{
  "num_hidden_layers": 10,
  "hidden_size": 512,
  "n_experts": 12,
  "experts_per_token": 2,
  "d_expert": 480,
  "d_shared_expert": 0,
  "hidden_act": "gelu",
  "moe_layers": [0, 2, 4, 6, 8],
  "router_score": "sigmoid",
  "normalize_top_k": true,
  "routed_scale": 1.5,
  "balance_loss": 0.000279,
  "balance_bias": true,
  "init_std_router": 0.014,
  "lr_router": 0.00158,
  "num_attention_heads": 8,
  "num_key_value_heads": 8,
  "head_dim": 64,
  "vocab_size": 8192,
  "norm": "layernorm",
  "norm_place": "pre",
  "norm_eps": 1e-05,
  "positions": "learned",
  "qk_norm": false,
  "attn_scale": 0.125,
  "tie_word_embeddings": true,
  "parallel_block": false,
  "init": "normal",
  "init_std_qkv": 0.0141,
  "init_std_o": 0.0141,
  "init_std_up": 0.0141,
  "init_std_down": 0.0141,
  "optimizer": "adam_variant",
  "learning_rate": 0.000563,
  "beta1": 0.95,
  "beta2": 0.99,
  "weight_decay": 0.3,
  "lr_head": 0.00795,
  "warmup_steps": 518,
  "schedule": "wsd",
  "decay_fraction": 0.883,
  "decay_shape": "cos",
  "final_lr_fraction": 0.0,
  "batch_tokens": 262144,
  "max_seq_len": 1024,
  "doc_mask": true,
  "train_tokens": 1362000000,
  "max_steps": 5196,
  "dataset": "wikipedia_en"
}
Below are experts of layer 2 (counted from 0) of a mixture-of-experts language model. Rows are named router (the router's row for the expert), up (a neuron's input weights, with its number) and show model dimensions 0-127. Each number is 500 + 50 x the weight over its row's rms, rounded and kept within 0 to 999. Numbers have three digits each.
Before each expert's rows: "comes after" lists some tokens at least twice as common just before its tokens as in all text; "gets" lists some tokens that make up at least twice as much of what it gets as of all text. This comes from a sample of Wikipedia text that the model never trained on. Tokens count by the router's weight.

# expert 6
comes after: "=", "\n\n", " =", " p", "'", "°"
gets: "=", "'", "ing", " The", " at", "The"
router:440538409503541482376526432417508461517502518544455479434469585428529571476510564514454623475500525455497484493463443511548504435401512439465466479440510618499526571556529446540598444561509489562487581529499550493434571500547433469528482441525511406571475464496514499442526498498541507525573541460494538514459543522442549508499497447511446523481503488515596530507487509445552457447569
up4:520466457478579559495436383489628520429462528462475505499459505515478455458496515535407603506633409441509517560534491598508506461488475372404525504484477503508462477581382408631547518515539446541528429540507481508400505550539445486638402528480488463536456524516521438454417469482539580511485554540549583518449610540576508440485465511431392506479475458490557497526454429412390549516549
up5:531542526558414464537569516457585472602469507477476508480539528497503487529498541637360436468482464562445447557462477438505535523488456595510496515432517471506417434484432362445532581410514577395502572542600384511473564536564489486498534553390464579542450540516500483462472527540585441503511388487575447443457567485612535554460451534463485506559511480564555531506455442498460369492485
up6:411461503500486473394561554436512541594484468426503539563449539493517469551528529496510504486447571621488556406668468479451577456497501474501477518530494584486484528410505495513517519493474516465454447521451438403574532519480507523569489472585527439493572447539545528515434514548511525502553557499437549526469471466483481518428566432502487514511540457497500500494551438589622494467522
up7:470556490502386670486495510499445516423530465378533529427500468522535465421601522498444436456551448519497429626483338563454448409492502435523468553462554535456595548518518505483524493485536531491552448467458527469448540474514477486494525484481474494512448533560556557434431529566469575489503611498441511508503493476469545502536488491440513573650451561521562540469547400538428507508599
up8:524489518607502555541538446480424406476582527575471504472497480504529552500404475501496490480518482517465506511611436552534524493489515491454455448566535558479443493439486533530516476570528534533577502485501422595448563538510568453483523480495399545596544497475377610493585527465555500538384535575431507600520503505446578518505460576417416550479485576482479548512530501496540541511498
up9:488495470388536518500445553480474506483561428506491516436464558519530527534468592542495569439555532415575525438545616534612494466518538597519454490427572462527631396429504493476570483472466497538524579462513454341473476486505448459484496517507559469465537501519489547504482493461502476458461567497506536492496524534466504468546389517523562496576505583420500560537525505570485452463514
up10:481489532489502418488483511523484442523570607484504447528545342553566479503466415484419526422532464399494477485549560479504535482499497432477561537558483602450553508455492502562556567537502483492469552476514494580558445595488472488572443645531482445491436477511407654452532487553519516536532510461399432599473513561561506475515526463573543503463497471543452472465561422554366583461432
up11:484449562509454549450489482464541535507441518462584531489456473404510556520432633507421600464429482614576558466577515584454544522533486426495480532540502533474437550573473466546545560548522504572551416501492427460407494514417446416466556489562486425489451483524499467480554575491537621500465489586477501423495516464480438525595467585465447523456504495502565501547482526600535549504476
up12:454508454450414510510503602498563439546462466456611553481503498514498526581543576525469581513488515551491511486434346563541597479494449402549452517516529519522503552547589432476626489537459620452476477501450522410552476529490381547488557596615499477601596409458625485478552476549462528529480558501533474525515579532510504470531443503512465507501549515506553562489454473568485514488457
up13:520581564480426515485463556583529512489421512437459536554545528514463546546519523564565482486614468504438487469468472503576500483445611444480468444535539476543403469541515484507422572535503505558548498466510472488486493461601539500502554519466469500495552461472475561484467482569577499468520423457632488553506537555464528592470634479478489517560524477500546456536470403410564497537542
up14:496440505470393475450376440475469526481510525486440470517435487460628504509518509552509513485451493539522410465440563599566470480449473475461502514457558530440413495546488481518479497537519537519600483462571409517512482464493465531424490579443527503492528478505496582456478505438513473543567448491512424626504511523470622546566553544527581481566382458565578594461430505600413487518551
up15:482457545595461501559486497501510517418565499480494455543521468489440528419536540476511506486419454570501467499502444460515465453433477420483493498570437481499508593489461520506567525478528473555466481430511533512470444552500570459444625536501486553498506499440542516527486433499597471448474487524486462548419509477503555527504532525508440461543500506451550548482392489473483364470478
up16:458560466503533597536530474508501540472599473543601431470521517560513517504484514541512511498535578539451463501520508419492524481407572582366501627454494497478563485366484508541560574483497498521562521493451485532529536514559448419501464471399475517534460522477571459470568484491482412588510493516611483502457611458511494544517480533543462466455568471476507466538444464461475480509427
up17:560476615445444468453459431546486489494468474506444455459495584373604556454465558520477508508465516530548507542503513548495474491461487498496478522414468489514570518547391456470511562518536413546468519445489584558601431413447507368527510466472483534541555492520571408458493517501501573516470639462392474468499563509520568573532460448507500523434540495541492568402578445416458502408595
up18:517404560558556571562530417558544543496543499500581500517439448459482525598460473459560480368559451517460577468438501581597548443524561571482465461501561621490531471543487488532514565482539458528478441516497524549513498529494509518531468424518453464405469556452500512429518503462517426500471540569497479479490489493442545438409489477527537508525460477455407473562528490556429468479503
up19:497541447459388483489513439481537526475523484545497552511453453480574551497326536573447496509403533485464523426574439484470571507412500484458411537459513383493514476518517521554560538491509401482571457499448531391467472502571469483491538440551524566547549377425576507524540512471565544427447564488416536537456523515573461598509532532432501532517550512384456542413453463536585400427502
up20:506475521460461571518514631403476536523449534497466502480515471508514523548523588583441459527553464530435521538434462534464441442392477447459505513459571468557475472471465467576521498533506444554541532496474610480524494525468465402455443451540523492576519480492485436496438449501504521572584518539396530500574486570586400542369511544397554541400442474442515540546581462472637491461487
up21:508527460493500457446505464548413545535520464451544504447529467516451551428626505487490556430502434493568443579584459545470550477378483524535458435501527422515486442591509476426506503493462471505461545506476555502515556420517495545483519564427555528503554367468478503449531527583540491518545588493499492504531403452437509427537461598448488493511561543517499452470517527555549473517452
up22:408496428457465534492500507507469524474674535495546490511513432528453579467537572499437543457453515494487553431500549461625646386504485503498449538604564539552502599547572600491486354518436480542543540413555520499502467512476524554517583557495539656541506466481594463465486547412439416438548484452486493501564517546423466470552466485476476450546547484495491438414489452590542462505492
up23:511547483490523554505480520504493528504468450410513408513514552488556406551519479524400474506557461545579481566549496525518525442509472546440459503473531467543556488486415457529410511535512603557517508488459466495536510590507493415453529452524502530551543518582425510514476570670494494511539581564554464389448406426497461511410597393483492532494422497499512589505490471544457369494499
up24:534611445540530527436490563526475507543442574580488503424494526505413542496474501485593436476445478452507432423509513509471509541539432523303493513531449599488540441407523585427471567566509488414537478494486517530537435537440594505442564519451406501564457440458463505465518618525488468670543467542444457450532417474453498462527502446473517546470635624565394430442587463555512533499519
up25:498433456535512568480491468538487437467506516470515579433563548581460445471518533502411434427506496531448379584545418449527494476428420610424519520538455524488472552522455505594501508528531550488477492472453490496482449482564433416483593518465517480548552491574479548459550570622467447535497508565559505460472494498450529533431550466550568508466546515415423568451448530489456563470335
up26:571481430450508492413492492526591460465578520546469478413554365485551539524461434495441434464527529490433555451587441452493556437539458478543534396555593569487544578487454510447444463482507523444580507528506436551481509504506466502489516426502505588505559499489552450496448568576462465490531540495481427542542557416402467537494470574513473495496446529423511497564476460582599470496504
up27:471501491482428573515609479570543508464498515480579508491481512480476535495577512443442455436557504445563464478432438486585464455574500509464459483557498427465514558525431493436566485470546468645523543460445494552446491497490487440516432426519524517483549455398512396475504562494599506467481471534448529498482443559456476504516504445493474587514473550587542429453548458515532537526537
up28:478561486576468576494526600479420389500504432479503507431496505504542458518496613468498498546408508544455519460564475564544428454628469430462490485455493583537484516390420469431470469521498529463553533448488523512450458605513572392440517542498456580482498531521464471488510536546559466550522508453506540458512495488481519526481459431632487561531440558463558576506580520565494470540461
up29:544511439450492533572463370531554477579501521448470487515582575515491488487412468580459525530440425412583422506413438576462395464517504543457489552412530483509619556419461516531513466469495520502460502473523576470480460447533488445435523646460565445549487507536591528484534506516504527459473490448507433432529458581409461527486462474519458561549512634540521472535446544505451483522470
up30:484586510418441527481494540436530537491503451391553503596528538487530363576410470553521539533470365368462464483517483519524500429412507590533532503453620565536437519459455493498508505525497525547453538545566452453546559428577479433522486472474477453475509454552448570467515486547539544451548528541497506507513515471572525462399533460467510500518433511566529592520513549462454600427508
up31:553511509464363546537516534527521534497562537539492438439596529369529470587485419546441541591535465465486561468417520494496519505520483518552602479482503534503499526529502572536584491604485479550561522587530530448485457517460489481574414499438510558491522498482442514425456455505456514434415556498543479561576542652570522480487454548408488537492507503472514513544426468474423538494526
up32:488461518511477449541512577548519454434464510418509523491474497398551594400437544527567554389598481593506515436409534408565547538517566574593450497614511524523433541500528430470561490557518436521490487509479501461447450522502480524448425503489513410483519592438598579472472482496536501418359535507536496450470572537478503494407493594518602591463491585587541509517517457457514506470556
up33:520524425543449525525526441577557429450582468531563482455511476459598471488570517518483591456493450477552474550509444524505564458541525487465484453487453512508456456441446569501505546451494483548427495492549504536493508546490391457415469507438568473515469526510598424455463539475616482431476534519484517560445545500435546489507555551496444532494454479465410510482473422605459595473500
up34:436516575540525596560525543509486443498576473468551467508463484452457453457500558523384564514564500514506515477488570416528474547540376533495526593544422476468430528552514527515538567521517531435523516440487506486622440467503533423484424531444456567455512462478514544468510508530449608466494443540484494453463415450533432516506520506590530522484482540595448515535531427451501529497534
up35:484514440545502502451550509506464495454571492596447468438491461451507585458563561486544528444516403510597485598573544535489533483457487504512414449606479498454540534520476472579526521422507475563432479463504509432478461497488561453484523471400484481516607492533545391453529618453411458509590454442453493499544500484514508465519512520490430487521503488337503448409507417565603501531461
up36:513520544501543518478542393529512506519478460501497478578576496523609632454553437492455446499469393507492408582424508570594485466518528516488379564430517505487625553620461542526487472401490530525483571517549600442438511440463484474437540485515432603463517508449519456515459621552530443546578482507508508466521491438442568531414506566554420501521547546574521557491502531459449443462489
up37:484532506451511569507437553536531513379514542474511591554471563485535431524486532544438536432485468465626373410527411389489499485581487423582494531510476535524644553499516554485569545506585467549473537534469537485494381423501555472517544427483479425546455517436583531421498451529427594541456532455559485623506509454473422488523577461428520507532460506584553538489450475559454444537460
up38:492498413537372452479411464457572453476471493473488573498403545506476519507468557517517579553580380542509344582583479492461500508517496469518528491512495507407513515497495482536460511494502496460467515505467458439470476604450445553507487484501458504450441387429516450438453588502395580548544468526561565552495362441476519626564403522516494586563549491445566520480454539529465565491446
up39:549460571482473489533460590499492520573524503547476492440485425571527484443510510502450593483472443530380494456541540637510526414446506480422553463417515497512449510456541417440493433455523449477573458420516492465530436485535510509439498401475474515500472520418461543485526561532464493527570469548400501504572502464492459492563569590503460585498433518530503484521472478512460572518513
up40:491545536431433536432505437481449557503503487386406566506511382526459513496484473529524547492534514441390492507469583482541471472527537536433484527563622493486538474455530549440596505503460420541449422497422536463497568488459495531549531523536514441567495445465531553454520513646515392466521513494468532531449497465476421540542557479427498419532487544422454534533471502442539404509493
up41:450480498512515463460454558493533517573566537516556402452496452542470615562439477563454545461505490414432462481578544429466510444474537502465466464425481635483472589488609582448548430631472384503468498566493439498524448523471546469622544512497495520539500528477541431488491511474505470448520482570471491434463507611446541506491613439496510502516461427546460573486435487565421509474551
up42:438510500569461480502512536498430483514584483473478444435507487551519527375480521509468483406488428441440583500540462524553487495457428551495510489510509548480413510429435562470486469468555568481490527529550439541394463549536509443498486493425489500469490578475497525462491579525480514413581385491498560457435567442436493558521590531490488489565542492563543527587461518473491490564574
up43:464514433483480483448582405512493535553471412554489433455502561423494579578520473557412530452563382528447553543538512436537464428496494548495526510535563577524404537467556429512510444428519523616581438443394523507469546454489458498441466395517442550450446552479581532553461512485481429449485510485545578466487484411427426531506405492477532572407557549574423451421549496565532392467477
up44:546520510456452511497552581446554465548518459562559542515503604526486500514488388531499506488439465434440483594480518482471495478522546481485465492396574605416479574440536533480545488477492502584477498480488469583465483462515487491542537526487490503463495474453453493500499605546504539536483520443465483464472580529482461559533464488595441485539459502483517490504571437499502369504484
up45:455539444537345544513527638507504450460588529417554428471493527432486546500457494515402526469537488444463562425420464452562592467470468513532480523460553618464506554489431451558445452538485522499568604545458509526460496547500503430494555490482534520490518490511544413489556545508464513518562400507418486528424585566501537533547484487500506509547550508381420496490409479504537349496566
up46:471474540515481462460562542522496432532449499523508482450562541520478443483502587480522565450438491520443500476579416531524486502530457463468497503541599467518528546501435504434566486535479495576499470450452530557488541569507549453450530466508518424549457469482481426527451499477418515467572532528423518510448504348472518508497544468508366559504453523499509530445525460524495496475556
up47:459583507450584498495603577510621505622481515438430501528445475467432495488446515499539456481509466565588546514543539472591487479523522456544507482494560594504464547479483468502542508479486534509473513499517455602482509452575475350485426565468524481538495471543500430457473521587444469432491555489518410407557570470459463454475465553547521510457563564478421546471494455445472517527526
up48:581578547416624555481490394499529481406514534546509534428543556495423491540431466537568529471530518459501444471500576486439456499492471530430473473472496500522532553410509580482448489561506524471487530489500508491451519520554524405464530589498496516521483495497522494522527445574522513478480585426433565493538460531500448519440448538524421558413500617545479552510498516473532505459496
up49:539510477515494497477501461496458514532477479446466554504422476400488578433450505505517536435529475455484457517590553489418449454487346551496531417402548481470568459469472463479521491533561526513487552453567473612499541437474580502552532525425516413576504475531512475450495493535551464542504595552563523488471480444445505537485421481462576475438484495542511507531521457467498474473462
up50:539453495471467518475486430510441459448452556539468479472441504461534551554470469449543529461521460499550501580444510593502454525523540495419521498483428363493491434464566448497425484504489557558552514455422467421465493535480441460611513491531557349645530521549510574485482461523597430520497580564385530540406457496492524578437475418407498581456545500449411517473546508543485521510428
up51:554472480613494477433493493501446542606523503537505534537486421537429604558469521509476516332552473472543482509567578549499507452436476511476492438463519524453484475381508483450543500506518514484495484530513461501409554650551516448569456425426502462529476531492538506473494482547457540540521393541508452478430472493525424543433476470449486471558490415541537530479493439493486573493485
up52:538553469501474589506490502551531467513415451443508561524455539517367555485477516464448572451557434446429478551518533555440479574505472733466545509537531489465465468491526522504391532557548432523488540497458401476540520505424514310485553493439503585504556437459473530516492496481577494457389424467505415550482400530461550580565522509528468427528439543436556507532457525544459533506535
up53:538538441528479511479399514516591577430547521453482536471451477407511573477522580482577513420494472531360546511424534526478487462473608485459514506512455549489493486470518408426486475441531423467505482551501484561487469523499493530518594460486507585477448577484469478483595550478600502481551450516500475444571527506415498529480593532507484519417520474552439579543503493452510525509411
up54:389499462493550480553447509405499561509415510518542509504475562551455522452537540529481582452474505581478540537483555453461481491469530482457485527508486507520470500449446461452508501439565503495374487538508484456509532465526566494553482445437529465462461395415511536511495454561436512470597489459476455457482438401469461488419484422521510537500478531544553440493493450549547620419515
up55:503532479441441509460517549539436447602507494447550553512493504486581573420536512578444442440474461483478486400491425540517593427486544510480501453488493516475507476446558578495555472531533491576452486502437521440512461494505481520497465426520395459402541525556516643474430492506462468457494447479567475484538508590396552494526608472550482569490505473452529509510541491580547441516595
up56:508474508584528544464464446524511592518450560522438480505472541440507531602527497546437540539449498494555476547519483490562436537448566457562603494552497512479462600546544575521565559545489547605495531437518590450475413531583403497571448569515563394588562419424542432460535507601453503442517487480421541582534469503517486521521463446455396533510462457456559494495564461538577448508517
up57:410543504508538574439425443512486529474679540499485555559460550463426485411446547551443511457463516514410433424391466535463539432493375524492495451549583575437527494528559510527508450612524484552490470486492462492488512435577499473466486513460488549463438536471514516462419556435506543497439557391532473438489488546589455574555467497504547484476471544551452430461425524476440404489499
up58:520502447513548517568522466492403522522521490459449549527528548452491570524529524561476540455537522503428565556458505572551584499494520451508475463432520583466532461554462464544487506470570421472564506520473402543403530523517372473535471602552411498468501521476471493489471503520543562511467475509553459563503550505539562464551458462472548509447527572430485536571408509469428512531558
up59:473431465417482612568483539519503462538567569488479503530527482502431437435447567505504689528476451492539574506472480519497560443461515535360501452481468613477469531517505476572437518548503521428506485444490519541418442513532481521466585571506437497508446509516492489493547459494504434451486553521530480523586473537486472507457499496421457454567577510579490470516480571477418496451574
up60:498518487503605453490471399481387521517541585577521478489542532519433606525479435512592500476512511415544500555580457491527417480517536531516567445406540541506511451448583589528514513481512506552535654499576483465498459391498524489458468375546504567547513471471471500494613478486459461442594602487492430544619644573487555571471626456527499489552475479529584525534513460414520426553514
up61:471510469535496544576473575541466529587480514506522502490541463473510488498519487395428525533466514523387477467442477474583477474532448527488549432592468546412481514558494478482421461545462546484582481453502486476518507493512464594480477493465501621578508397577558464520533577508509529404445551468443549372549592504556447500442481506541430518570473477448555612545493435508557496527490
up62:404534538438470555445555516511563441522549531465436521524456575537475443524453542523467554517555461468450531446502466449497437480450457544493469490553481438498488532360437411486415486527497537593540512464518457486514522423555481461563520517495432411520475505481495594437496519466466561325493545537493495529531531560527390531536470484511648529527431507498484461500459465470501514501487
up63:583498499475452485394523538530528431479570552516477493506462488507482469549543434557479416403652428476371481443464566533593464426419527463511521531492520488513487446439513619530604457497512483549552632523427463516620512467458503535555504518505494420471487538469516512482446582463520390458535456506502465495605480510590431500469451529466589461430418564418438512532543506544566437518509
up64:559589516526575490501512459509455532596523505532520461567506474480568541489404570518495463469603464578462500462543398448532495500495503497400521461564538417544569545498406514494509475529489475473489485481519493457529532514508515503442524469402518583516460493496478547487454463619541415513495541434437493514437486537503500482443511513521511542460457563562611544533560523496496571486481
up65:570462480527419566577526460511470501542466468512514483496472524429480445449530471538410555518448510571497544486381527483538562497540564529542494548429441500512539552448524446587488513490588388441582563546586474451530564546530434496482609456456458409530412536502490421499564500429461426496520520554489468517460540514437534510494556394430564540533468540482581599689513493518343589399585
up66:450508452464452428447519521425572595533555446432512542466443382505430539522507475480574483425429566440612489522377447469588573462485459492377510526608562567455492474496414469485523586531508541453529645493533493539488488554508454536486518519479547546549513524532412460502493531452516559574483562539500448421516521440525488424459486548433454481506505587421533482467555524504476458481449
up67:520518529495489468543526419505549550541477424530528451471505487444476492441477494458534514438499495534419543510478541481544517474559508466524466536572519475514442540508520524534643450466528560562529510470521553569498452451500539520481482379483565579503432506536528405497463548475573534509505481627472530516452534444465368547517502508528525461559502541416553487470484497456633537508523
up68:575486450506571477347615476555407490471472475479474494475504455447515502551535580484358604457504471563473397473459458456519450480476448569410540507530555458513530446468499493523508494477436427613460430461507553397468533464485501496431495485505539572560510497506501549526505497492447486475436495487380537553562512389424455499478444529529444400612508520528484600471529459568537481468562
up69:496503475613597480493453438502456452498617446540548449450448474431476405464397549528474563487555402598562614567568456525498535507478473426432470509506437433498522492536557473478545538465502533448473422504484565496449437528507462484537439422448446477503539546473451538456473435543552514477512459503467496658530541577477545504425476518526580497439468527458411502527482512536526550478403
up70:431479459505531453536561520548480550540525522520630495406473575362536526489437520477555496488491555464590518483502502479472454482498523588449491491495502489486498501539543445478501409492527437495461580526419441463439523377528506404392660365479499490576611515536445482525546482513515505563472512536488517530494487449493475451527533529462459591567466565340558475506455479471532588471443
up71:413563551568523540448504578473477437414529563384455561534417521544474627461551477556438515530506575505545480479475492435519553535472439574560500507510494523442446543443558529448497459456520535523482481471514467516453502538535459453548528469481437351460542402565463440513511513458517508428505466558532486393475535612490531528475520452495473581456456526417498401588555452578498491456550
up72:537477493448575477453496416495639534466580579557532552522506540462480521439510516558525555511463520516478414488445510524497455473538522473528565508503563474483534518469504522531489501502532465538501526418454464453431480503569437539530494525377460532586512489518448554447501486534360514459509519560594453520542495564566474503567471380521468592402504489503474512579524527575458524461548
up73:456532477594506522554469543505445441519551463452490576599489634543460493513509478597481490476571471556454453474516395517487455514549530464428577492466473510515574525476522516539444530470534496526492461473534491510530583531541458508480563527493494458416500546567508629507448500594491567496503523537506466545543540527561353561495457523381561581452553511448500559596527466545368525517471
up74:492582416506530528468448420481485448425530489543459449485440508518424514478517436458490548541463414528454546499534484525486506389495541504584504495465575549511442518543517504657507467507538422600446593489534533452475542470637555520547380545448531510632484419553507516482559478485491515442509579464595530573508540647567547493579568453508479388463510498561507432564480507509448526469534
up75:364463550473474490532472566583380413498458554484518460520505553470496557430508551489477533530548528560553514491529435467515434450520481550548482514523488582458560532553549423433483490472511504581534483466454371430523417453465476471425461570544490484500562530552434555523492438507453585565441534455470535477438468584483472537570518497537508547537519540455538505548468529558474428488520
up76:429499404488466458516562491594463524524585431454485495503419477522636475503551495597480542410536513530541482503531551552578495461477508465569502493518452439491464412493534539404593526438532479540420614392490494585500405535511458571635519492496541471491490480475471533510547463538488515520511517556578484522506446543458509511452609515553445458535428467532404515493413453486352543503519
up77:494537551536540463621399652484519516508499553463526489439452552502503461500504483495541500460510528480482526486420481525529503464487432539481397549453531470407477433468425437557448475481546549520435538535473485460503505562527526565542462483482560403473482466552460541461476528487515500570568590619380473451464453417547498491467558453496621587587529515574501554559374560420348551435535
up78:459619424435549525469499557554492476488534540402492442597558489542505433458502478520492402548513453577446436489441581520471484517544512495470482470616471429371603447456433493491454515533498517370539517459495523450494571436502542532461524529400457448548558553508463470456447460523502544482547500439549546380602482383574427509504442534447611536532494486460556528560423499500473500475519
up79:453486454513583510571484518457549468509497432497461505526452519534389498555432439499438586584498456559436559439442504511516547496496589519605407531518554492446631457577447522526468593574481456456604512465507497571442494473522542491531477477561494414555527567518462459496516426471617483521515524583587466558535572471508445514571513532491508478461517559520550521459510498499451431529509
up80:361558510495452474549484486564526493490394417526471538554518468496424535483482522504573588516596525507513471543464473545449517506472490546605480503609530529473543548506564503527507511566479425558428631499536388408553565472516527468434497586470447481610513482525669486511586522523641545545439604417553612475464538543542454460462564545482414416509462438500538498535445415556449401544535
up81:488590505582568497494491450443487585402573515580504489419435518483538486498555577509510587463480486563468428506569443448561451528523377564410414518478506480451559547505476539466523493409551529607505556421481450546471483543465459480487518527546533448477434519582508477458412449420377519450505469421539484513541469476425451494601550461526605432425575502454510547433519517459571508442453
up82:519490491544546531490480448490502450472565457450427483502528481470575511542496504533415581498452395467516482461530541549494533430516570450578536569443518471527478501403486419552530467473557495583508574565498546508450508544519506498497474456548545400501456467475563563439504518595621477491478548530616506520408507529527500541555537572469567487476544474513548434522559487479534544468469
up83:532514559524471436467491491535546448442513409398549433515516526467412508534509605531513548381570467517459495491517484484541497461554451561510531539515523497509503557513537458516489568485540483545475462409390527456442530521532518465516499512473501571564506510492621513461509443512499469565451580504522456400529529441454393492600465498558493512416523503514559488603504542520486506501546
up84:463511422455400502485591488547509584541539495438436635474514406438528530486476461518554507405524486437537559425502407569516532457509480516469615497469637532496463504580527453578579506517453502500484395508492558553516612520538451425482543432480561472531507503433513549513498527487528371534479471611609504510477434505535557546463456473552550495500538485544430486520506394461503441440482
up85:526552534592432479538447475408594480543455512478506499547451630468538538518427468538400559462490538536425441417544504492460576482392545495460479532513502497484456538504547463477485475507552573526560568466413472479454535444519500357535506511560468570461454390488510446476462513544493449452577480463450537534333503530488486553500453390523571506532460500527441566478538496606426507519477
up86:425587529552529519469640512466499536503524361544475464408467421448432538427442554462448550479478556576535494555540505565512439385480514558509626570522523590508453393545495446491464557585502478528440516450438478424460521544505558470436524469473471635496502514482424478529530588458526428526473575518455441514393487535473488537466505546444478521450541512567496468481575521512500378470451
up87:475599497559532491504440411508498529577469445530498581465442565483488452419551505481450517422539504540496489464600424553531434510574508493460473511422523582500609515554460486545555543516469459466498594537482511508532492534492581529494453523462511490538580533528584627499465530500628474577428526533393530469536491516498374577389495444468422532517511478529542479565553452521458569457446
up88:512469492524515538528512550444526520561476477509516503485484556431493530559508532545540464504643502436515426491425427572529461478558460640537472488490534513468462517550493469436514549450487526497454472492494507503518486472450546450453506436517524510520471506559505420515490486631434536533460555523412536480504474549496380543458493457529492549563459566523465482413485441452484497486453
up89:547455523560465553426459598505511451507401401532577523525506397457472496519554627470422599566511486468504448432501370589571515494548474411508531432460537521505467531490552496550502556554464482523532545501435491506484515514535457468516485527429467477487519433518583532466484514475519471523430407472481537487460440448515560509478422609465464458569474557505453563471467486534507444452522
up90:347539503504620550439482420409542469525511502512545492497539546544415504505395523471532670441526481552445448517593408542471477432522407465470516440396581497477522464525467521545525496466542457479453493520465430581420535475519460391514481549565460414543352510475506497442552530498514543488429589531507508503410555484490535533533525547506399525499523494478438531510456462496430407535465
up91:397495416441538542487512443530623521521545541544564530494523466471470551507492562495436548569481456618557499516492455577508462429514598383437555418518513517511516451457543449571486531476462574532535449472378450490570584555502464508520571521449501527496381433524463483488480482607520475507556470506599477500514464539593413546493446540429509550471530453575534612505499485420625475431438
up92:473475489451498512427518579464497441536466405450473576552516542523485480448602518542498565403462487541497452500499544546501488456499481429465553583641604466497505485484528481526594530483467476575498435510452549447467436481438597485576484421558528507516467345558477480449506455505519490634541528480486564408488537500465452556460592544497514507515532474556516522486499529564540501472473
up93:490487472579417523480565509507483527556454538399470468536539486492501559600437442547528470620512495496384430446515520593527471476459524509491492407389483481545444486479478530484460418515487578468520605545521470472477501462472467473457520454462531533543479428490479438478534467519519473526516521555473483581494413463450488525515496434475508528559513464511431449534465494500404553514512
up94:484470526518547523599501451485515549569493545420447472530502429409498470464476493541460525474457520482507432505505453424483508538527520423474472525496485518519493458505486491476541518519561534529548538536462534442451501467527437492483473502502499517503416436496544419461478523456532558367507472518462530530574471374480530589553501479529555541500488563474525484650434453421462467493495
up95:355512467535497495567421601518524576537512495588556501530491589474538623586501506502478525507528464488515570467434480515529510446515560485412491487504513622473518522554426493434585462598560582484620546525538527411492516496476510415438478394531556473498429499492458503561545413549479562550485511486478471519490472526507449542389553474481463565505580424505493529467534444470574427477470
up96:461453555513493504459611487472550469553468573397482523490449533449419544523526605498419520516568552463523460443637553531612528479499412495507537479428521538523544496442455574462513508455520572444522483507554450507544565500495592498462522545431511452484537498486388468493511528519468434473562468670560535506458462414426454498408551489520382544506607528441460500445438435524437511471485
up97:584515501564495529445514502493478531423514527513453621540532437483546542484462516496529554580556390528566505563451394591518479520491557483511453508488525559518516631550523508541455441481504518537459457566499533541469572541499440536509467506464459485492529444519589421431520473499465470532527522580435564514447434525493546501446451411438466516382446470445564522513510505499488519481517
up98:524483472508519428583443512502525508599542446552541475453563499491400449395465515506406569409503451475432474451582443445577542508523524575512486520496512560511476445526505452567511550505520525535504441515488442581455508547452553439565459404516496546515610476487459506435494543478484518488543512514581482639466455481448526600547499476465438576559484540543480498515450430570571413472448
up99:488450433569454567532501629523476476497494462506501428505472541549451516540570529476468476520533509392414495548630425571509435465483509486493489518547494463516461505494554498477533460448517536492451535461545452544448490557513513486457456463560536455552530439481437446465566550563472531510504418489527490527463526514431473523429534538519453480496524475458558450466431470520495466471552
up100:542626573423521533461522584514613476559518449634449502534529555511433460533461463549487518454601487429461498469408440514510500382403586536487516489459555472452396515555602516580488389471475460530488394515507512549477437468525525476548519547445497616449434516500487492485500592524530476472517507458515451616538531490414565500511468522478536541452536514471508525500467514494449449430462
up101:482533584493455414536550485464410504496440426534443556499464408521515491473533582525475566489460413435430575534534401531517494394487533486510467502520546583459546484538406392503482481482569482534496600499524567552438503490507416437537461497519463467609518499494552581492454492500574601524471573485405485484470524458526592430519526532432562486559510483441532550520390467598475378517440
up102:489566545527466464524455498484542539459541532464461396459507462492470476540531511531525613510486474466456526525496460506513551452507528471572425482537506494436599409447458500568413473492498464463490478427475459430604520502594399495522526450434531517560413572543381590512429520500485458430656438406480483436503564440527466500512564481518408434522450476440482553460507495531513507453482
up103:535516498481547446439460495529446510542548545475465461490512510571516564504498495535448483434543459476595323504428505510496576460562479516393595456550493483498509402538437542627489511526495428491531546547513514500537501576601557445434590395537520564473470476477447526485443530589488417428514531563470451508487509458501456512465487589428568464466578488564539584528485569417538519495567
up104:468529526420597498560485502519484469439534471490476557461420556537482524441536479482367579540420431428562494548597536514497559428576578372448542506387507470449484447446441517492585464503501538518459537479544488450540437492575473562457451537515497442478502535438399534517457481523541564474505556520511481547446495530440566467452531534521530557542521525479572573623460502430502575540538
up105:485479493520452525484500450519488531464649528468554533554524470476479473495458482495458556507531465594447526398548591493548540461508467410506570432554549557454503569482513519534556427638548556511569549524468485481478524467449529559500535509474413513495646508540554568544425525445518475444425557431457474497468376539568480558483497549421535522485473610496497513392451428478479408481505
up106:522478503413556400509448436504483572489540485547492540417541424463471497536416463525514497534518457497527526530496505671523471399512562458344569489534534446514398448536448554557501458508474433622523500494516488545547604465524505581432526462553587572544587477500510460475515523485453481522558602461563553500540527494502444564499463433516535433554497554561576511561432465537566458427518
up107:474532461564469508577603611516483412493549505512563549470568458456458565603436556538378561468487466477547437531493574522539509490489519492444468501516529559451497498476492591516478521489505536439512518492457503485580457529490519415482491635439559529470572476446503419482459478497488535507490525519451494506497463471485538458464474545458419461458534542396552580447518494545542485465485